{
  "moe_layers": [0, 1, 2, 3, 4, 5, 6, 7, 8, 9, 10, 11, 12],
  "balance_bias": true,
  "init_std_router": 0.00972,
  "n_head": 5,
  "n_kv_head": 5,
  "norm_place": "pre",
  "norm_eps": 1e-05,
  "rope_base": 10000.0,
  "qk_norm": false,
  "optimizer": "soap_variant",
  "beta1": 0.95,
  "schedule": "wsd",
  "train_tokens": 267600000
}
Below are experts of layer 8 (counted from 0) of a mixture-of-experts language model. Rows are named router (the router's row for the expert), gate (a neuron's input weights, with its number), up (a neuron's input weights, with its number) and show model dimensions 0-159. Each number is 200 + 30 x the weight over its row's rms, rounded and kept within 0 to 999.
After each expert's rows: a language model's description of what the expert responds to. This comes from a sample of Wikipedia text that the model never trained on.

# expert 57
router,133,170,225,207,182,248,244,245,178,186,176,190,217,169,216,189,164,213,232,202,216,195,215,215,242,237,178,188,249,204,216,226,242,187,255,191,217,213,225,208,184,198,186,170,202,213,195,179,255,195,254,208,124,153,229,179,196,252,190,246,251,231,228,147,154,197,187,206,215,176,205,201,236,219,213,238,148,195,200,228,195,182,203,177,219,170,176,197,227,172,270,207,169,221,248,270,161,189,206,181,207,186,191,193,252,241,191,171,187,218,209,235,209,206,211,202,189,160,259,213,241,207,192,169,153,190,172,166,195,128,203,159,233,145,232,196,192,192,166,200,208,205,123,190,142,204,156,181,181,148,169,229,196,241,198,185,209,203,203,229
gate0,147,175,171,240,200,218,226,198,180,221,184,209,200,233,122,241,200,193,260,166,210,149,240,198,212,261,226,214,178,221,155,208,159,234,181,213,211,165,167,184,212,185,187,198,173,284,219,191,223,160,184,163,208,191,179,184,256,229,222,219,226,222,194,162,176,172,234,188,211,189,162,212,218,264,238,217,175,171,200,161,194,180,133,133,165,225,133,164,228,230,192,238,211,206,227,202,193,170,230,181,180,224,181,177,233,233,191,194,254,162,228,212,192,204,185,206,202,195,239,257,217,164,246,206,215,244,202,182,162,214,208,193,243,165,214,166,174,163,207,200,233,201,209,220,198,264,171,166,247,260,233,212,200,213,175,220,223,226,185,206
up0,136,211,216,207,179,174,253,254,150,183,235,205,235,221,177,224,179,177,206,201,225,202,189,231,261,256,215,215,226,202,163,285,196,228,207,269,201,249,214,201,229,201,187,191,235,221,177,198,209,179,205,192,254,162,208,264,207,231,172,171,198,222,216,211,217,242,237,210,263,146,189,254,178,164,191,153,192,212,196,201,193,198,237,237,184,255,277,190,215,227,238,201,227,185,236,185,210,202,231,174,164,210,200,204,234,214,170,209,246,160,191,203,167,224,193,206,183,211,199,165,208,171,177,196,259,226,178,188,220,187,231,281,212,203,154,182,205,235,222,192,195,190,182,172,195,216,182,220,144,253,212,209,210,238,250,174,187,248,224,201
Description: Latinate prefixes, time prepositions. Opening pieces of Latinate words like Pro in Programming, indic, constitu, abs, plus prepositions during, under, on, in.

# expert 38
router,198,171,178,246,226,199,177,228,169,204,206,225,202,244,261,223,178,166,196,299,216,191,191,211,190,280,195,160,178,203,166,217,193,204,215,191,192,229,235,185,162,193,160,223,243,186,215,180,219,223,221,190,173,168,253,205,218,147,252,204,193,167,185,167,193,211,173,238,298,152,210,217,192,224,192,195,220,203,232,218,192,155,147,236,256,191,206,234,150,203,184,160,167,141,231,214,222,184,191,179,185,194,205,244,194,192,174,164,207,196,160,228,211,197,135,232,235,199,174,192,189,181,207,176,160,188,221,202,194,247,169,147,200,175,197,195,144,199,191,239,220,188,184,170,187,138,267,263,201,191,223,174,211,194,180,171,186,196,180,208
gate0,174,203,221,211,149,196,133,213,137,198,248,255,178,192,213,226,276,210,169,203,199,175,206,175,201,261,223,135,222,213,173,237,245,142,250,161,206,202,182,197,208,195,245,216,247,145,189,230,241,192,258,151,226,171,220,238,192,216,211,172,173,157,218,209,194,211,251,182,194,257,157,196,214,173,145,205,216,232,196,183,255,144,163,181,237,218,202,186,187,233,209,177,183,195,212,180,205,136,216,193,143,205,234,181,196,225,233,217,234,186,238,226,261,204,182,178,214,200,155,214,166,204,169,249,218,153,207,222,175,203,178,212,167,175,177,171,254,216,162,199,227,208,184,210,242,176,225,207,216,179,171,217,176,196,200,185,195,222,182,190
up0,275,165,167,180,232,222,220,215,181,195,227,256,216,171,265,226,168,234,205,174,262,208,201,149,250,176,247,230,170,213,181,236,175,190,258,205,141,136,221,277,178,216,211,129,165,193,186,151,167,197,161,251,185,174,168,194,225,177,189,200,212,227,225,236,192,179,205,178,240,216,196,215,159,198,165,210,247,214,178,198,168,252,203,209,216,210,222,171,184,171,232,210,203,219,169,212,232,224,154,179,220,179,199,238,198,212,257,216,219,206,203,188,187,211,195,240,187,220,247,280,192,162,237,178,176,183,215,238,236,216,203,200,202,220,227,168,224,210,196,214,216,157,214,237,186,211,227,176,211,249,198,196,165,198,148,154,178,187,188,223
Description: Consonant clusters in words. Double-consonant pieces and short word starts, such as tt in Tottenham and https, plus break, fall, Nord.

# expert 0
router,141,211,183,198,186,264,196,207,198,191,201,208,203,198,206,184,203,204,255,240,225,170,183,222,204,205,223,183,217,207,260,187,224,239,203,241,231,190,201,229,206,210,240,186,206,223,211,145,275,212,212,232,206,192,215,162,220,208,233,256,216,217,216,116,177,190,163,209,217,192,186,217,143,218,178,213,130,207,243,245,226,159,213,195,243,176,158,263,206,181,227,178,170,135,224,253,223,189,195,198,208,176,218,235,205,179,143,197,202,207,199,222,219,168,203,176,204,235,201,150,229,205,172,147,173,202,186,154,168,215,128,204,177,180,203,198,210,162,173,210,244,145,183,181,183,181,225,189,236,133,217,225,193,199,220,180,245,201,241,275
gate0,199,223,195,162,161,231,184,229,126,183,170,226,237,218,183,165,215,151,154,166,139,225,232,222,223,193,217,192,251,218,238,198,220,181,222,222,213,182,223,195,225,245,194,202,199,202,214,192,192,185,156,185,231,211,255,203,235,186,164,173,190,222,194,158,242,177,213,212,185,213,175,167,185,188,228,233,188,186,239,184,174,178,212,231,169,215,192,281,169,160,285,280,199,155,189,151,175,233,229,166,152,205,161,202,218,160,161,218,204,212,233,173,210,234,192,194,169,208,226,195,193,236,209,208,208,211,143,171,198,177,244,170,201,214,140,176,233,206,248,159,207,189,187,221,237,181,196,192,226,171,193,169,162,228,159,198,128,157,181,236
up0,206,179,184,244,179,224,223,215,185,234,225,149,200,192,226,203,204,167,226,201,235,167,155,181,176,194,202,203,231,257,246,161,147,211,155,219,183,195,155,178,232,223,235,211,238,127,186,203,182,139,178,196,253,175,208,178,205,195,208,243,203,233,191,235,190,175,194,228,223,197,228,299,142,218,193,222,230,196,208,261,172,158,220,194,191,151,182,196,148,180,201,141,216,190,167,177,231,175,181,197,151,236,183,179,204,156,192,170,201,179,181,165,197,178,220,205,262,182,156,211,236,230,193,135,186,166,181,182,209,241,192,239,208,159,138,225,210,193,189,225,179,171,206,179,231,221,140,137,213,185,209,181,195,191,219,185,241,186,180,183
Description: Latinate word-initial stems. Opening pieces of Latinate words after articles or to, like exp, imp, ass, int, rep (exp-erience, imp-orted, prep-aring).

# expert 9
router,179,157,212,219,162,221,187,207,140,171,193,217,197,237,203,208,209,204,168,219,239,314,255,204,204,219,180,211,222,200,237,194,251,158,192,212,171,186,200,205,214,171,210,173,199,189,200,148,232,226,163,176,163,145,214,146,206,224,206,213,223,158,201,153,230,196,182,199,250,134,196,153,228,177,169,167,195,193,236,239,181,234,222,245,251,211,222,218,202,209,218,166,241,199,211,277,205,181,195,188,213,185,203,238,196,196,176,207,177,182,169,241,215,155,183,204,262,178,188,188,204,179,234,194,186,173,160,229,178,181,219,190,204,231,252,178,157,218,218,232,201,173,161,188,138,164,241,174,199,173,186,237,155,209,211,142,217,180,267,183
gate1,191,178,257,228,190,256,141,156,229,159,187,196,209,191,215,225,167,235,215,201,173,203,186,222,211,250,160,256,211,168,245,216,205,181,237,224,265,225,192,194,157,218,194,149,190,222,176,153,144,171,258,238,228,211,237,205,237,205,210,215,204,165,198,195,262,200,209,225,191,217,193,192,180,219,255,167,260,210,211,213,262,203,233,214,203,207,227,150,180,173,192,167,164,198,202,208,218,197,214,214,241,145,273,159,135,183,182,180,184,249,196,180,222,212,213,197,185,243,209,252,202,167,213,222,188,177,186,165,183,197,238,195,225,194,193,190,195,140,228,229,156,136,212,202,227,129,193,201,192,224,231,182,223,233,238,191,200,198,185,242
up1,162,243,217,205,222,125,239,204,208,204,275,190,183,215,216,162,181,203,227,168,177,226,232,164,240,175,262,173,241,228,189,188,186,180,212,180,222,200,134,229,213,242,132,201,198,209,231,172,222,177,218,270,184,155,197,187,189,145,230,143,188,185,201,215,197,156,210,250,206,180,213,160,212,188,256,198,214,198,174,203,215,193,213,214,191,160,247,237,199,184,162,225,234,153,203,186,191,167,189,186,153,206,200,213,215,236,176,219,211,228,207,210,185,222,218,146,170,177,197,201,205,206,177,251,190,211,246,168,214,217,169,179,202,216,241,150,235,183,244,206,206,199,241,194,217,247,179,170,209,210,199,194,163,166,203,189,191,242,76,205
Description: Empty table cells. Blank double-space cells between pipes in wikitables such as election results, filmographies and match schedules, plus scattered mid-name fragments like rop, ish.

# expert 36
router,191,160,231,210,145,229,215,224,227,248,198,202,227,185,173,173,203,204,223,253,154,235,207,230,207,264,175,184,177,246,220,203,233,200,238,182,190,211,195,203,149,218,198,189,202,221,178,184,155,163,255,203,196,177,267,203,232,205,208,203,267,210,258,176,138,231,166,145,219,190,200,279,221,199,179,192,242,234,153,206,142,191,208,163,227,158,166,227,175,179,212,134,197,180,212,223,155,234,161,215,201,175,145,211,221,213,209,236,158,235,188,188,167,206,202,202,220,173,166,120,216,199,210,170,195,137,193,204,208,177,214,189,166,190,187,168,211,173,181,219,196,147,191,164,178,174,210,189,236,184,179,191,194,264,179,171,216,165,217,184
gate0,182,172,198,235,202,229,199,204,211,177,173,195,183,115,204,189,164,228,194,204,178,182,185,257,221,201,152,229,212,156,225,242,226,199,201,243,211,196,222,182,169,183,150,191,182,216,203,248,206,186,179,160,241,164,200,230,233,244,230,183,208,187,213,255,176,233,193,138,185,197,161,216,202,234,193,179,202,142,188,223,131,189,252,210,174,218,218,216,218,162,171,181,206,219,211,233,205,153,210,192,189,201,161,203,209,255,252,183,250,222,216,227,175,215,177,142,154,221,189,196,241,182,229,208,147,201,171,222,168,169,225,211,181,228,173,221,176,149,181,232,237,230,170,178,232,175,204,242,190,198,252,234,278,248,178,219,203,180,278,235
up0,228,241,206,133,181,222,211,215,178,209,215,172,141,160,197,189,197,204,216,210,212,171,283,188,178,211,178,182,217,220,170,244,238,205,188,235,186,169,198,233,130,161,149,232,243,232,240,218,213,248,216,154,222,238,194,218,220,169,199,245,141,185,245,210,198,195,186,144,237,165,209,221,170,181,231,256,206,202,208,230,207,194,173,186,194,203,180,205,195,237,175,175,239,221,278,250,217,249,178,225,172,188,151,188,146,191,231,185,188,211,253,164,171,248,230,186,174,245,224,170,148,209,223,208,257,247,227,233,214,180,206,168,206,208,195,171,190,156,227,209,167,226,200,150,179,197,215,198,184,216,161,200,232,197,179,157,219,217,179,216
Description: Word-final g/d pieces. Final letters completing a word, especially g and d (wron-g, wavelen-g-th, Smau-g), plus past participles like taken, used, carried.

# expert 49
router,99,205,239,211,126,186,174,171,174,229,175,199,223,185,169,190,274,157,179,203,233,259,189,194,198,175,172,175,201,223,168,200,165,203,177,226,214,169,179,235,205,223,232,244,213,220,187,198,193,166,213,199,169,224,203,157,189,189,170,227,238,159,194,174,179,238,228,163,256,196,199,232,185,218,170,230,175,182,116,245,149,176,190,236,231,203,190,226,194,166,243,139,180,131,194,212,193,184,195,209,196,179,216,197,207,241,212,182,163,160,199,191,212,156,199,128,220,188,158,189,195,182,230,212,179,233,208,157,196,203,189,202,184,187,184,157,233,169,154,189,242,232,174,214,194,162,204,218,171,184,220,262,224,225,237,155,237,177,183,223
gate1,240,196,222,253,205,208,222,174,201,209,163,199,247,171,191,160,210,228,173,204,150,200,169,162,181,214,164,170,216,200,227,209,209,222,184,204,254,147,179,230,146,181,245,177,186,215,203,212,241,204,212,163,216,209,196,203,232,220,230,180,252,200,193,153,195,202,200,184,162,185,199,155,154,250,218,213,197,199,145,217,170,141,204,205,220,165,201,210,199,193,204,179,181,237,193,203,152,163,234,199,256,231,243,178,202,206,204,196,166,205,216,219,186,267,171,180,241,194,172,170,207,223,240,209,238,204,211,135,172,161,190,263,129,222,225,216,193,170,223,210,220,209,164,223,101,204,190,163,265,228,273,211,186,174,247,170,188,226,193,163
up1,211,178,180,197,224,192,177,166,191,201,232,237,170,198,128,217,236,226,206,215,216,249,170,206,174,193,213,202,208,176,200,188,212,249,212,223,125,155,199,140,218,106,219,187,262,166,185,189,234,182,208,204,226,155,204,217,158,217,212,122,217,201,202,199,243,208,177,209,185,219,198,226,202,197,212,176,221,243,221,253,197,184,172,209,220,209,202,190,183,223,201,213,218,217,239,271,220,213,248,183,189,197,192,185,157,199,220,238,171,179,198,219,175,197,243,147,182,197,209,199,174,194,131,209,225,194,162,223,157,164,225,261,241,159,206,215,216,226,211,184,230,258,256,144,212,224,250,167,208,140,225,205,196,246,222,205,248,249,209,203
Description: Past participles and bullets. Past-tense verbs and participles after was or were, such as founded, married, appointed, plus bullet points in infobox lists.

# expert 33
router,120,147,190,185,218,229,208,170,177,240,234,219,200,209,202,237,247,222,205,228,170,238,176,172,172,220,150,234,227,219,186,233,171,149,233,216,212,223,183,231,192,223,214,190,221,208,177,180,206,142,232,221,186,175,186,179,228,159,184,212,228,198,253,115,173,200,186,185,177,149,155,197,233,213,137,235,191,226,169,188,194,212,184,220,199,189,224,229,193,256,203,224,185,204,211,175,188,166,196,157,192,186,216,211,267,205,223,241,150,255,186,273,223,189,240,202,208,139,211,187,229,208,233,217,171,214,193,217,240,199,214,180,238,196,278,205,162,206,212,174,187,189,174,221,165,194,236,236,200,122,228,194,172,230,210,157,226,166,201,175
gate0,201,179,165,259,225,209,225,229,190,224,243,225,205,239,227,200,232,223,202,233,173,209,115,198,158,270,175,241,201,237,264,235,171,218,209,175,187,199,252,232,182,276,217,209,227,222,187,197,211,188,198,170,209,190,177,131,184,136,203,234,186,137,234,181,191,219,197,191,169,219,136,213,196,211,164,226,229,219,197,182,229,197,211,203,259,189,211,266,192,182,197,188,202,143,194,177,212,175,188,186,233,243,190,162,220,232,182,198,149,195,131,156,223,142,207,138,193,190,201,191,195,215,204,168,212,140,168,205,180,224,217,156,227,198,187,188,204,214,239,224,241,199,224,234,207,165,219,160,166,233,204,174,195,195,206,191,162,185,227,230
up0,242,151,245,184,207,160,152,168,203,185,217,211,158,246,142,209,263,210,196,206,194,233,185,179,127,222,243,224,187,224,243,204,271,177,241,174,266,200,206,191,185,198,176,211,231,229,181,171,199,194,210,162,180,168,236,147,168,213,210,214,221,277,211,197,215,189,212,157,208,216,190,179,194,192,156,214,125,172,223,192,211,215,228,216,200,267,186,251,219,230,166,206,256,230,222,177,198,166,202,192,193,183,165,200,197,227,205,180,224,225,194,225,213,197,195,176,210,222,245,150,164,204,145,198,191,195,164,156,191,241,208,225,182,225,227,209,213,165,223,170,220,185,177,218,151,201,181,292,211,196,143,200,203,148,201,173,205,178,172,175
Description: Fragments in technical templates. Word-piece fragments and labels in infoboxes and data tables, such as Cellular component, PubMed, Website, Clade, Gene Ontology entries.

# expert 44
router,190,162,212,212,161,198,191,165,210,202,197,177,210,189,237,242,195,129,186,244,224,164,190,172,196,185,214,132,192,225,223,234,245,247,217,177,265,185,221,237,165,195,179,223,241,214,169,156,220,179,210,227,163,123,208,190,200,208,221,210,182,203,243,177,164,241,168,218,201,189,194,194,184,238,189,191,223,207,171,187,185,220,167,230,261,205,174,261,211,217,152,214,202,144,233,216,131,174,201,208,173,223,248,235,227,209,229,186,224,212,131,216,250,209,177,149,230,177,197,148,191,174,214,205,210,193,185,232,187,188,172,146,260,197,214,196,192,182,246,181,184,179,184,211,204,221,222,223,183,240,253,245,168,211,235,146,234,153,245,219
gate7,194,132,163,151,210,177,198,208,246,231,240,217,219,176,205,272,203,154,180,280,172,171,266,220,226,227,191,200,234,160,219,196,194,239,182,129,218,246,210,178,164,260,216,159,215,163,196,175,207,203,202,198,143,163,181,189,216,246,185,214,238,250,216,240,177,202,170,258,183,210,214,193,167,235,200,151,218,157,215,185,192,261,210,175,204,196,183,168,162,201,206,174,199,203,189,230,215,179,180,221,214,207,213,171,228,227,232,189,206,231,232,187,229,245,137,175,236,203,209,172,229,190,219,219,203,192,180,267,172,130,205,192,188,185,218,197,163,203,184,230,215,182,230,212,204,231,165,212,179,132,192,206,173,240,220,187,215,156,215,153
up7,157,213,190,182,233,160,166,219,190,222,248,215,172,211,195,185,160,118,182,180,225,251,246,196,227,234,146,286,155,241,219,195,210,193,188,210,167,174,200,179,196,207,198,209,193,200,217,179,209,181,200,160,135,197,210,250,223,237,206,184,231,175,168,180,195,171,165,203,248,209,241,194,177,226,211,131,171,236,156,228,209,156,225,221,184,210,185,252,197,187,211,166,227,224,185,203,217,167,267,162,255,212,165,186,176,156,183,250,223,193,212,168,182,227,194,163,197,228,229,222,178,268,227,229,238,195,163,188,207,216,248,181,217,138,176,223,200,188,271,216,200,169,238,237,199,196,222,249,190,190,181,163,208,201,208,157,204,185,187,214
Description: Time prepositions and dates. The preposition in or during before years or months, month names after In, and commas after day numbers.

# expert 28
router,215,177,173,274,138,213,199,191,189,205,209,185,200,199,248,176,250,157,183,212,238,217,218,179,238,215,169,164,231,196,186,215,181,188,243,239,208,162,179,208,118,196,218,215,236,143,200,177,245,204,219,192,202,199,220,212,253,156,175,241,215,222,225,152,201,204,181,139,223,167,209,202,144,214,164,225,180,213,171,237,188,194,169,184,263,188,198,215,155,206,194,174,179,186,209,226,174,212,234,235,184,221,194,223,188,283,243,175,193,242,181,230,223,174,187,179,272,170,171,213,184,193,168,232,138,232,222,188,225,238,240,172,191,188,173,185,201,183,198,227,244,161,185,229,177,179,232,230,233,180,275,183,185,201,239,233,183,175,213,243
gate0,218,221,187,208,152,228,194,204,210,150,162,209,211,144,233,193,176,165,261,168,202,135,185,231,204,240,151,199,167,194,206,227,162,154,238,223,192,193,230,191,130,235,277,188,142,126,184,233,159,244,152,163,200,220,200,192,220,221,211,214,238,190,227,181,173,209,192,194,208,198,203,198,165,146,226,209,223,191,178,183,179,202,212,205,209,205,222,233,194,231,213,208,147,218,215,212,139,179,195,233,196,214,194,197,216,204,200,216,207,168,152,262,251,171,189,203,194,150,211,247,138,167,176,233,185,199,197,157,209,224,195,123,212,217,212,184,241,169,193,118,191,186,186,183,170,198,222,240,208,209,260,199,186,221,165,190,185,226,180,172
up0,180,179,199,159,252,163,213,222,213,231,153,199,196,211,212,206,154,207,206,148,197,201,222,193,178,182,174,173,134,238,255,188,182,173,218,176,188,211,227,224,256,262,156,237,248,172,235,232,154,163,235,226,220,246,198,243,183,185,166,209,158,239,168,166,209,193,173,202,191,203,173,247,213,189,191,227,225,143,214,172,242,225,191,182,189,231,229,239,172,223,279,194,215,203,190,248,236,184,219,209,218,202,194,167,161,181,249,222,219,172,179,138,198,172,197,179,168,174,190,235,183,160,215,218,197,236,177,182,177,193,218,177,187,116,203,175,205,210,188,207,200,161,179,172,130,124,236,220,220,192,244,200,181,218,207,235,150,197,192,191
Description: Word-final consonant pieces. Closing consonant-cluster pieces of words and names, such as -ft in theft and twelfth, -oss in Glossop, -est in Limestone.

# expert 45
router,202,205,151,205,198,215,213,238,173,264,138,230,182,228,219,206,247,220,265,166,176,242,166,207,244,179,192,184,227,218,231,235,226,222,194,193,181,201,153,220,182,230,213,171,194,197,190,159,228,212,240,199,186,161,243,184,187,164,163,155,210,153,269,173,184,266,147,144,230,177,235,280,227,203,208,223,224,181,218,202,237,210,152,211,231,180,183,229,191,216,204,209,186,195,221,236,167,187,174,190,216,175,221,228,209,234,218,222,168,198,189,243,225,226,189,205,188,180,202,186,230,171,146,198,201,190,175,181,168,167,209,153,249,230,258,194,196,169,260,182,226,188,129,233,211,164,252,207,241,194,260,207,186,222,219,183,201,167,187,223
gate0,199,182,177,211,178,198,168,174,185,201,157,223,218,215,173,187,194,237,169,183,216,147,195,211,185,168,262,198,164,210,206,181,233,226,249,201,225,274,188,181,196,246,237,170,198,221,185,208,158,162,265,182,229,227,207,243,182,237,209,249,188,214,204,199,170,225,201,150,251,221,191,233,216,190,215,191,215,165,203,234,217,194,217,220,231,237,173,207,230,231,230,229,168,176,204,228,216,268,253,164,216,200,263,221,196,193,189,184,176,202,232,201,164,183,228,215,166,237,153,170,174,218,125,199,202,215,158,211,233,170,200,206,222,191,222,159,246,208,227,224,171,237,142,252,214,188,204,193,258,196,250,252,157,174,209,170,222,173,168,282
up0,211,193,235,184,194,179,207,230,163,202,196,222,191,191,201,167,224,188,214,235,195,209,165,255,224,233,146,187,188,259,203,254,186,230,220,206,160,223,207,182,169,160,216,150,208,211,169,264,278,204,230,266,214,217,199,208,160,213,198,167,246,231,218,205,210,243,209,232,234,214,212,218,228,222,231,264,162,148,193,167,230,170,238,165,227,229,189,222,225,213,224,207,226,232,203,219,254,235,155,169,212,220,165,186,194,229,253,189,175,195,208,191,205,266,205,228,154,220,249,176,181,266,243,187,276,185,169,217,195,206,172,223,199,209,207,219,169,160,195,277,170,237,213,166,194,223,200,205,176,183,230,218,235,224,213,207,156,227,227,225
Description: Word-initial letters, prefixes. First letters or short prefixes opening a word, such as h in hide, p in respiratory, pro, str, trans, with the rest still to come.

# expert 58
router,172,169,174,241,212,203,226,205,208,174,173,221,187,230,252,211,185,181,280,248,247,174,224,229,202,256,194,162,241,200,209,207,216,263,173,244,203,213,229,178,195,177,179,177,176,174,198,171,190,222,234,244,102,181,238,202,218,179,154,217,197,140,197,171,189,157,228,129,265,147,193,222,193,239,212,188,147,203,227,223,190,154,157,198,254,194,183,206,180,176,229,167,201,203,246,259,193,211,154,159,191,201,189,229,232,213,188,192,196,173,203,256,228,161,212,197,221,193,195,163,195,209,173,211,194,186,195,208,184,238,217,227,217,209,252,251,207,181,205,210,208,176,145,208,188,156,227,238,170,142,175,185,188,224,194,184,183,229,190,232
gate0,196,161,190,165,184,210,211,159,170,204,198,247,193,180,134,176,170,186,151,214,206,195,199,196,142,215,262,189,193,181,172,242,170,168,232,229,223,235,198,235,213,198,206,171,247,160,223,222,213,172,231,258,187,156,203,149,181,110,161,220,222,199,227,186,227,218,235,236,216,234,137,201,214,224,184,201,217,216,158,257,222,235,228,197,256,192,198,197,173,149,209,204,172,188,192,151,198,179,180,213,212,127,246,173,211,219,175,234,156,208,215,247,159,215,213,222,245,221,169,183,244,249,181,283,204,227,192,240,185,169,202,194,213,227,169,192,221,250,216,209,220,179,209,242,156,195,241,172,211,195,223,174,191,176,206,202,169,217,212,219
up0,158,278,189,178,224,226,197,208,224,235,170,198,223,195,201,214,219,194,210,232,193,242,136,189,225,245,193,161,152,228,221,147,161,202,100,221,200,255,224,223,244,196,202,180,173,184,220,226,215,232,202,154,224,176,218,198,212,227,199,173,241,212,203,181,171,229,180,199,175,187,205,236,112,186,252,186,182,207,156,210,205,175,218,183,177,249,210,192,210,224,191,239,201,190,193,211,182,229,187,181,212,189,153,157,193,221,208,236,183,264,218,235,188,149,198,203,231,216,284,230,206,193,171,226,181,221,211,240,210,201,170,200,194,258,196,257,239,176,179,201,252,191,216,235,125,216,203,224,215,263,177,200,205,193,218,197,233,226,169,178
Description: Word-initial stem pieces. First pieces of longer words after the, a or to, such as conf-idence, prof-ession, div-erse, dec-ipher, rest-oration.

# expert 29
router,128,145,171,214,206,206,138,138,163,177,218,233,236,183,223,230,233,178,240,252,164,200,212,240,200,194,157,169,234,204,176,237,220,204,181,211,179,160,200,186,175,193,227,180,171,211,164,133,187,223,208,191,133,150,212,196,169,157,221,211,232,183,253,176,158,253,212,198,264,182,228,216,215,224,190,220,185,199,182,212,178,197,161,243,230,198,181,244,231,177,199,136,164,195,193,232,225,209,194,211,217,187,210,213,208,201,196,179,180,226,189,200,190,180,186,202,258,145,222,126,218,223,230,237,186,249,193,190,131,155,237,221,254,196,199,201,195,161,217,220,194,201,179,220,182,166,192,223,223,183,207,149,228,251,229,179,158,160,179,211
gate0,217,144,169,235,238,155,219,199,200,181,200,167,166,166,186,227,159,156,218,203,183,237,263,125,198,135,244,202,194,201,187,167,217,243,190,188,144,207,217,205,166,248,191,233,160,219,172,201,216,188,235,202,193,233,234,183,179,263,205,198,143,233,178,222,211,173,251,173,181,212,169,231,182,200,201,216,183,209,195,242,165,199,148,182,154,199,176,174,170,172,173,201,224,230,208,204,220,191,180,229,198,207,251,230,196,243,191,200,211,172,213,209,205,184,171,177,216,232,171,234,184,254,202,196,208,222,179,216,206,219,192,236,264,137,196,196,159,255,206,220,180,226,233,273,104,197,131,199,186,243,209,219,226,191,183,174,211,184,204,195
up0,193,200,169,175,170,221,168,172,205,190,185,232,155,237,233,191,196,203,208,207,257,229,204,195,219,155,165,171,227,173,215,236,188,197,208,175,210,253,264,193,215,196,200,177,154,174,229,200,195,204,176,228,230,196,181,225,259,216,150,208,251,239,186,154,177,206,207,185,168,214,206,176,216,204,194,224,198,168,223,190,214,212,241,166,203,186,196,168,180,220,246,298,223,195,242,188,175,173,143,194,152,200,128,198,217,225,181,218,196,198,151,155,194,164,226,192,201,162,206,195,211,131,125,208,181,250,233,204,170,197,151,119,181,203,200,187,181,190,188,212,155,184,206,201,168,213,227,212,236,169,182,157,212,217,199,168,206,268,121,215
Description: Sports vocabulary. Words in sports articles and infoboxes, such as football, club, season, pitching, header, Home stadium, plus section equals signs.

# expert 5
router,158,189,157,226,137,223,189,165,206,272,190,209,187,213,243,219,196,158,184,203,161,227,214,246,231,225,188,222,210,222,190,163,210,211,228,217,223,200,197,207,214,209,235,143,217,224,216,219,190,156,249,206,207,201,246,203,187,208,211,240,236,192,215,160,207,216,174,243,202,189,172,251,251,262,184,171,249,276,194,162,148,241,188,210,202,224,205,208,222,156,246,133,170,208,206,232,157,199,161,194,209,171,273,269,177,242,176,161,224,205,128,179,215,159,183,179,230,211,206,185,219,207,215,176,222,175,237,194,197,152,162,211,162,211,247,202,171,185,222,224,182,185,207,156,202,187,224,194,191,167,270,225,194,227,216,193,191,203,218,235
gate0,202,212,223,242,205,228,205,220,181,228,198,134,185,197,223,223,211,195,234,220,207,215,211,282,209,191,216,217,189,170,164,216,229,234,186,172,209,180,200,236,206,243,217,145,226,220,213,219,233,186,253,202,230,223,230,205,173,198,194,251,194,178,206,212,233,226,176,209,257,252,155,213,181,173,160,212,229,214,133,226,227,208,184,202,206,194,249,190,242,178,247,149,203,200,274,222,206,203,183,206,302,193,186,242,228,219,152,251,259,210,195,168,211,203,103,151,195,211,139,211,152,182,207,167,217,186,186,179,202,173,189,208,194,181,258,159,178,180,213,172,218,207,184,248,206,197,233,215,196,186,209,199,176,230,188,191,174,148,186,226
up0,187,218,228,176,180,193,183,224,215,217,226,213,217,244,228,188,201,202,231,172,218,158,223,238,195,168,203,220,176,172,161,165,183,264,192,216,239,189,176,232,194,200,136,225,173,224,228,220,210,177,266,196,182,199,193,151,204,245,191,183,186,207,214,147,233,136,142,234,190,251,174,189,211,181,171,156,246,221,154,181,174,224,193,210,219,184,202,172,183,196,220,173,203,229,173,158,182,199,251,211,200,162,162,280,238,247,168,211,188,234,168,162,200,197,205,187,257,159,192,224,196,172,185,185,250,202,223,185,179,235,207,260,186,189,230,199,167,239,194,162,188,171,211,167,193,184,285,237,164,150,202,230,217,230,279,235,218,211,208,209
Description: East Asian names. Syllables of romanized Chinese, Korean and Japanese names, plus East Asian country names, such as Huang, Lee Myung-bak, China.

# expert 62
router,206,190,207,194,189,225,210,129,177,210,235,216,150,198,239,187,225,181,216,186,173,220,263,191,176,170,170,165,196,192,201,179,206,219,168,210,225,241,182,171,195,219,236,134,237,249,185,156,270,217,233,220,212,198,196,204,202,231,218,259,213,207,220,150,163,161,207,183,212,201,228,245,196,199,174,198,164,253,187,246,154,194,138,233,190,187,108,209,161,130,216,196,172,162,215,245,147,211,208,254,167,160,249,220,211,244,197,200,238,220,139,237,213,211,194,145,217,193,220,177,211,215,206,168,210,260,200,149,245,208,188,230,171,198,215,217,181,159,178,190,217,184,177,233,179,177,204,200,230,182,230,218,185,232,230,189,196,189,234,197
gate0,229,146,152,209,165,199,208,216,208,249,213,229,181,224,199,186,158,139,177,186,189,189,150,210,234,206,182,196,206,124,204,158,188,219,210,176,185,192,236,157,226,210,246,212,210,182,245,201,173,230,232,226,193,209,201,200,225,173,195,221,248,216,150,188,174,216,163,212,216,218,216,201,156,199,230,194,181,239,184,234,213,159,179,185,141,233,246,190,187,264,288,226,158,182,225,177,203,211,215,210,166,159,214,207,222,212,179,204,215,196,186,178,223,166,226,230,272,191,211,169,209,217,189,230,214,171,171,264,184,202,138,212,174,237,185,242,151,254,168,209,191,211,241,138,245,175,188,255,181,237,200,194,177,172,185,218,217,259,166,174
up0,233,217,173,200,232,206,186,217,281,232,144,208,152,209,198,226,158,192,179,216,181,199,174,204,223,183,198,219,197,197,175,132,174,191,246,213,208,238,246,220,231,210,226,248,196,228,254,227,184,235,192,237,230,153,234,162,235,205,192,190,207,203,191,208,171,187,163,189,182,192,233,239,201,167,168,202,232,234,153,211,186,212,151,217,196,196,166,188,157,275,221,190,150,206,188,207,179,267,219,202,242,179,219,228,155,200,173,171,247,184,173,206,211,200,246,242,210,158,247,158,173,270,130,174,202,212,200,146,149,199,193,164,147,245,195,174,195,223,193,202,224,195,223,172,216,157,230,227,192,204,237,215,203,161,183,173,174,203,217,147
Description: Determiners and adjective endings. Articles and possessives such as the, a, this, his, adverbs like mainly, plus endings like -ly and -an.